config.toml
num_hidden_layers = 12
hidden_size = 320
n_experts = 48
experts_per_token = 4
d_expert = 80
d_shared_expert = 0
hidden_act = "tanh_gelu"
moe_layers = [0, 2, 4, 6, 8, 10]
router_score = "softmax"
normalize_top_k = false
routed_scale = 1.0
balance_loss = 0.00545
balance_bias = false
router_z_loss = 0.001
init_std_router = 0.0228
lr_router = 0.00108
vocab_size = 2048
norm = "layernorm"
norm_eps = 1e-06
tie_word_embeddings = true
optimizer = "muon"
learning_rate = 0.0143
beta1 = 0.95
batch_tokens = 65536
max_seq_len = 384
train_tokens = 229500000
max_steps = 3502
dataset = "wikipedia_en"
Below are experts of layer 4 (counted from 0) of a mixture-of-experts language model. Rows are named up (a neuron's input weights, with its number) and show model dimensions 0-79. Each number is 128 + 32 x the weight over its row's rms, rounded and kept within 0 to 255.
Before each expert's rows: a language model's description of what the expert responds to. This comes from a sample of Wikipedia text that the model never trained on.

# expert 27
Line breaks, table markup
up0 [120 206 133  99 147 121 116 100 107 127  90  91 117 107 112  61 126 131 163 184 103 104 105 138 128 162 122 146  85 117 119 112 193 115 157 186 118 127 155 162 118 101 126 150 187 147  94 150 163 141 132 115 169  63 163 129 116 177 144 108 111 176 148 164 122 183 114 136 162 147 183 162 171 119 130  97 138 139 129 126]
up1 [160 104 142 147 179 143 158 124 141  78 144  68  55 146  98 132 137 115 118 126 123 166 167 113  96 134  45  97 142 128  99 100 157 179 101  80 102  81 106 155 131 110 129 135 131 136 119 155  95 162 101 132  96 173 128 103  90 121 115 131 127 155 134 148 128 146 111  94 117 136 175  99 155 116 128 162 117 169 142  62]
up2 [188 129 155 145  98 192 165 161 119 125 184 150  82 176 113  93 162 148 123  89 137 120  77 120 181  83  84 131 127 107 165 128 150 103 130 110 149 171 165 151 116 139 102 175 128 133 123  79 128 146 172 135  58 158 149 146 185  88  65 124  97 154 166  45 179 122 173 103 141 102 107 161 160 166 141 169 149 119 116 148]
up3 [104 145 143 126  55  82 152 157  98 142 152 140  76 194 131 152 144  77 147 129  88 123 114 137 110 154 159 140 123 159 121 154 108 167 144 144 165 156 115 125 130 161 162 102 179  83  77 151 136 154 128 132 164 143 248 108  72 123 147 146 127 159  95 204 140 107 188 150  68  94 122  94  91 168 131 192 159 150 135  58]
up4 [ 97  65  90 132 111 113  86 121 178 100 155 127 155 128  72 145 170 165 162 113 150 111 174 124 145 149  99 104 114 121 127 148 150 120 141 159  69 168 115 129 142 183 161 122 128 120 156  89 158 163 135 142 135 129 132 105 131 140  85 148  61 125  52 186 126 158 150 136 167 182 100 113  90 101 145 111 152 159 159 133]
up5 [117 218  81 116 132 113 152 163  58 122 159 149 110 126 118  98 128  79 149 106 122 119 149 155 120 102 122 136 112 165 171 169 183 217 106 117 115 151 138 143 127 103 172 192 114 105 126 169 142 118 129 141 161 137 112 133 135 160 172 118 108 123 113 102 129 119 108 118  80  91 206  71 138 144 116 107  75  87 116 184]
up6 [138 146  85 174 157 134  88 207 157 140  88 157 115 165 131 165 117  79 126  96 154 167 121 148 141 129  62 146  53 126 130 132 128  64 101 119  89 150 122 141 127 161  81 147 106  95 123 157 122 138 118 114 125 114  81 125 128 146 168 136 160  81 135 160 138 136 117 129 189  95 169 144 139 131 138  90 149 114 118  90]
up7 [103 187  94 158 108  78 121 155 126 156 176 168 148 117 115 126 156 149 201 117 124  94 101 120 168 115 166 151 137 113 127  91 162 100 170 180  97 130 139 136 134 149 124 112 114  86  77 119 158 141 135 129 155 132  93 135 121 143  90  97 117 172 111 111 155 100 113 131 129  95 117  86 100 116 128 134 150 117 101 156]
up8 [ 69  98 116 194 139  81 167 136 107 150 132 171 140 143 133  91 152 168 134 121 118 126 136 135 128 190  92 108  87 137 156 158 141 141 127 128 141  92 111 133 134 157  76  66 132 173 177 121 120 155  83 182 187 167  79 117 133 166 114 100 124 199 106 142 121 149  58 133 184 141 122  99 175 100 122 104 207 107  95  99]
up9 [125 121 109 180 195 110 134  62 154  93 130 132 129 136 158 111 114 147 114  98 118 111 100 133 117 144  98 120 153 178 162 157  77 106  85 160 114  87 122 161 151  72 129  55  98 130  60  74 141 113  86 130 118 150 165 126 156  82  76 131 140  94  91 124 148  79 118 126  95 137 105 148 165 155 125  73 135 151 117 123]
up10 [131 208 161 184 114 131 140  72 113 121 125 187 154 130 101 170  67 127 160  93 140 110 124 120 156  71 170 110  96 153  74  82 156 172 186  98 173 158 147 161 122  92  87 118 107 170  87 113 120 104 129 128  15 124 158  97 166 114 144 129  47 182 110 143 125 113 101 124 149  81 153 140 193 173 128 147 130  99  85 161]
up11 [123 151  68 119 122 157 141 151 145 126 163 137 124 110  91 132 134 131 118  86 116 147 134 130 136 124 109 143 176 196 147 139 115 125 127  55  79 115  98 143 151  83 112 175 118 103 112 115 136 122 121 136 110 131 107 190 140  99 151  96 104 127  95 110 144 117 142 112 116  76 130 146 166 119 124 137 229 171  72 116]
up12 [146 103 142 137  53 115 111 174 158 119  57  91 107  36 123 147 150 151 164 163 120 116 127 123 113 164  92 122 108  21 123 114  95 180 132 147 118 126 127  85 131 101 116 164 129 138 121 126 129 140 138 149  69 105 118 106 105 131 123 167 130 130 103 112 131 119 136 146  97 171 152 143 125  97 130 124 140 109 126 171]
up13 [156 132 117 221 143 136 105 139 172  93 137 175 158 126  91  59  83  75 116  59 125 105 130 111  97  83  57 148  77  76 126 172  95  87 134  93 128 130 140 168 126 132 161 146 131  92  97 160 155 131  79 113 131 139 125 142 111 169 164 145 179 128 181 194 183 135  95 129 131 166 131 160 131 147 125 145 116 154 112 106]
up14 [148 159  94 140 155 138 113 170 104 119 133 102  92 116 135 102  92 130 134  96 134  99 149 132  88 161 135 152 111  78 157  85 151 136 139 135 126 164 142 117 151 147 105 148  95 152 105 136 153 125 162 112 146 116 126 135 122 176 141 130 214  80 139  54 145 138 113 151 103 145 170 138  98 183 125 170 154  93 114 136]
up15 [161  91 194 180  89 146 104 169 151 118 158 118 144 175 141 181  53  74 143 112 115  78 118 160  99 113 129 144  76  89 110 160 124 113 174  95 141 165 124 142 140 165 109 124 118  79 126 141 161 154 118 177 136 107 118 101 117 151 144 109  84 105 136 167  63 103 142  76  69  75 123 166 134 190 110  95 156 171 138  90]
up16 [128 132 193 133 129 115 111 153  83 134  82 141 112 106 134 170 113  83 126 156 149 157  90 121 124 110 131 121 101 158 152  93  87  75 125 199  99 101 126 111 110  92 124  74 129 118  99 147 146 115 131 116 157 126 151 141 128 157 111 103 178  62 128 139 150 165 127 143 120  98 147 190 160 160 118 148 124 111 111 181]
up17 [159 112  77  74 107 135 148 154 106  96  95 101  61 128 163 125 160 133 142 137 121 165 120 141 138 122 136 141 119 153 122 129 138 136 169 211 137 163 133 117 117 116 147 102 142 105 118 109 132 128 115 139 135 162 115 123 128 160 147 107 138 122 103 108 136 141 133 132 100  92  98 127  88 114 128 172 128 124 121 199]
up18 [216 145 213  91 167 147 154 117 167  95 157 165 156  87 104  69 126 100 178 116  93 128  79 153 136 115 110 123 126 125 155  70 159 140 140  99  82 137 126 135 110 123 103 203  67 152 132 177 136 143 122 101 138 124 111 121  95  93 229 144 166 176 129 164 135 114 128  97 142 145 120 112  80  90 126 144  67 148  97  87]
up19 [153 113 119 107 165 143 127  95 136 121  61  96 120 175 174  42  96  90 109 142 128 109 111 152 133 142 125 154 178 148 147 165 100 102 173 164 157 139 121 162 136 125 129 112 153 104 154 142  79 111  92 150 112 105  75 185 112 155 134 101 109 124 126 108 128  85 108 111 101 210 149 131  81 171 126 122 146 121 116  54]
up20 [106 121 117 118 178 116 108 176 167 161 126 148 199 184  78 131 132  87 135 110 117  58 108 137  83 161 119 128 149 141 176 141 124 179 149 140 201 113 133  92 127 175 113 182 187 180 144  92 150 168 175 177 165 136 123 145 119 129  94 128 167 125 134 138 118 130 103 123 103 159  44 137 145  88 140 137 104 140 121  86]
up21 [134 242 149 156 100 200 177 152 127  47 161 113 113 150  99 156 107 173 137  34 110 146 126 141 137  60 158 155 124 201  95 134 116 135 140 157  94  90 152 138 122 192 130 125 157  79 143 129 158 140 106 165 123 129 132 131 130 165  98 101 105 127 166 127 140 126  88 109 162 129 132 118  64  86 129 113 115 131 105 115]
up22 [116 139 155 130 149 175 119 117  75 107 153  80 133  86 124 119 124 178  73 109 128 213 143 106  92 163 114 105 141 173 114 128  98  90 149 154 121 159  88 109 128  94 140 193  86 156  91 131 141 138 158 105 116 146 170 138 144 170 135 117 183 130 104 178 113 157 139 143 207  93 113 165 119 110 124 154  88 142 141 165]
up23 [114 108 114 190 156 114 167  99 103 173 171 126 127 182 154  88  64 146 109  76  99  98 176 143 113 116 127  83 135 162 149 120 139 125 122 168 122  94 130 147 138 170 163 114  98 125 122 144  80 114 150  96 129 127 111 148 113 172 121 109 127 188 138 126 121  96 207 130 146 127 133 120  92 123 132 101 128 149 172 112]
up24 [ 91 149 127  93 121 113 122 154 127 106 158 193  97 129 174 169 124 102 107 103 149 158 177 139 151 147  84 108 132 147  73 199 168  49 126 160 137 113 129 120 129  68 104 122 165 104 130 143 102 146 118 142 196 143  57 174 128 121 162 133 125 128 146 127 104  93  60 120 153  91 135 103 153 146 125 184  99 126 118 124]
up25 [ 68 174 103 111 124 144  88 131 122 116 125 100 128 162  94  90 156 206 172 143  99 141 171 100 130 157 173 114 112 103 193  95  95 104  72  56 111 177 151 101 123 152 138 118 199  72 139 128 135 141 136 116 183 198 126 142 156  34 107 110 116  91 102 109 120  73 154 145  89 111  94  90  49 142 119 162 136 111 135 169]
up26 [ 21 150 140 174 143 158 126 108 167 125 177 122 117 165 102 167  65  84 179  99 144 161  25 117 124  77 141 133  74 127 161 130 141 165 137  79 140 121 107  92 100 114  96 139 153 169 148 101 126 165 138 114 146  13 105 140  62 111 124 109 105 153 158 107 111 137 108 158 132 129 156 120  54 165 136 101 159 123 117 171]
up27 [106 145 135 115 134 146 148 141 168  57 131 105 121 125 110 127 159 152 120 148 126 125 136  99 180  78 165 109  60  96 170 137 101  98 140 148 152 131 118 154 115 136  97 161 190 165  45 148 150 122 147 126 124  91 106 143 133 125 129 134 120 161 131 167  68 201 150 132 180 162 137 147 105 110 129 106 137 132  98 110]
up28 [113 114 136 140 150  82 137 104 144 103 111 141 135 185 103 135 134 170 162 153  85 158 149  97  61 135 165 123  47 130  94 106  64  78 126  85 122 166 126 127 106  90 146 160 117 183 103 139 130 124 155 120 147 117 104 168  68 158 102 136 159 110 114  62 127 105 143 146 114 170  64 129 130 102 124 160 121 119 130 121]
up29 [106 141 121  96 131 162  84 132 145 165 131 141 146 112  84 143 158 107 129 147 140 138  91 124 172 174 115 116 181  51 125 161  99 138 147 138 118 124 158 111 138 158 132 149 142 148  54 132  98 110 162 162 147 130 190 117 130  68 156 124 113 149 181  75  84 116 147 106 109 148 130 122 100 135 134 203 104  98 122  96]
up30 [113 136 135 167 169 169 123 150  62  75 145 100 150 116 171 152 150 157 143 104 106 201 165 158 148  99 186 141 101 107 111  89 130  75 155 186 115 135 131 174 150 166 142 134 126  92 133 144 120  91 117 170 170 196 121 175 164 214 129 133 136 132 156 116 138  73 101 103 163 110 162 115 152  86 129 131 176 129 147 136]
up31 [137 108  76 147  96 117 118 164 123 146 155  96 102 165 176 151 189 153 106  57 116 116  55 144 123 127 133 134 148  87  73 167 146 165 114 148  81 120 146 145 123 117 168 104  83 152 120 129 141 136 168 146  93 137 130 126 142 167 132  91 122 116 122 137 125 104 101 140 121 192  96 130 144 177 123 104 157 107 146  98]
up32 [105  76 114 147 139 105 122 221 150 136 217 136 101 177 110 127  95  97 132 174 127 150 134 123 108 179 119 159 144 127 165 117  93 160 100 125 133  85 153 135 121 160 153 146  96  98  82 163 159 157 136 167 133  69  96 146 118 138 135 103 108  70 155  77 125 124 159 107 140 133  97 162 106 127 129 174 111 130 131  77]
up33 [ 97 106 128 153 160 126 124 144 129  81  96 129 144 151 110 169 163 100 105 168 122 220 151 144 181  83 178 105  99 106 131 138  56 137 114 138 151  74 143 112 114 124  90 133 144 182 105 114  98 121 165 143 120  81 141 176 117 114 136 154 150 113 164 152 118  85 187  98 143 103  69 105 193 197 115 172 119 165 173 132]
up34 [ 78 111 121 129 222 177  75  97 130  99 143 121 153 143 134 117 130 176  90  99 147  77 164 107  81 149 119 144 179 129 145 118  67  92 132 192 137  82 100 147 107 192 145 124 133 143  62 127 147 123 120 149 152 138 135 110  91 169  95 153 201 134 130  91  97  86 137 138 104 113 117 132 115  94 136  95  83 192 129 146]
up35 [128 150  95 181 135 153 158 158 156 144 144  92  86 147 108 169 110  77 145 161 139 113 142 129 132 117 130 125  96 133  83  93 104 101 126  53 170 111 113 117 142 232 183 173 125 125 109 159 158 132 107 110 170 101 168 110  77  73  88 119 173 169  75 140 129 109  85 154  90 160 205 115 107  89 127 160 125 114 126 101]
up36 [148 118 138  89 110 133  76 131 101  88 180 137 126 139  79 160 179  92 119 127 142  54 125 158 117 174 151 107 178 132 121 163 149  80 105  84  96 131 129 109 166 135 121 137 176 110  26 103  72 136 114 159 115 114 151 120 132 111 112 123 116  96  96 148 117  52  95 183 125 149 151 142 157 115 119 136 155 118 150  88]
up37 [ 97  85 132  87  38  93 128 190 128 117  93 137  89 162  59 114 145 140  82 171 131 156 144 118  77 165 114 155 127 143 122 159 107  71 116 104 141 143 123  87 104 162  92 160 178  68 128 130 157 141 159 124 105  32 134 147  24 136  62 115 101 149 202 206 131 167 121 118  88 123 118 139 145 117 133 130  98 114 120 130]
up38 [110 128 104 120 124 116 124 157 162 117  96 118 127 165 161 161 181 157 131 155 162 179 143 125 189 147 108 108  90 107  71 150  93  70 130 135 155 129 149 109 125 153 111  92 144 143 132 107 167 162 126 133 100 115 115  93  72  54 118 111  64 131 115 169 123 175 120 137 125 129 165 179 143 145 126 119 179 111 127 122]
up39 [149  97  78 133  74 142  92  81 140 135 127 116 110  57 137 109 140 133 155  86 132 156 106 115 112 158 141 156  79 105 158 110 137 126 118 106 198 145 114 149 118 165  94 159  93  88 184  97 142 155 168 113 120 114 119 141 110 196 157 115 155 146 106 172  86 123 150  91 120 103 124  84 168 152 130  89 206 189 113 109]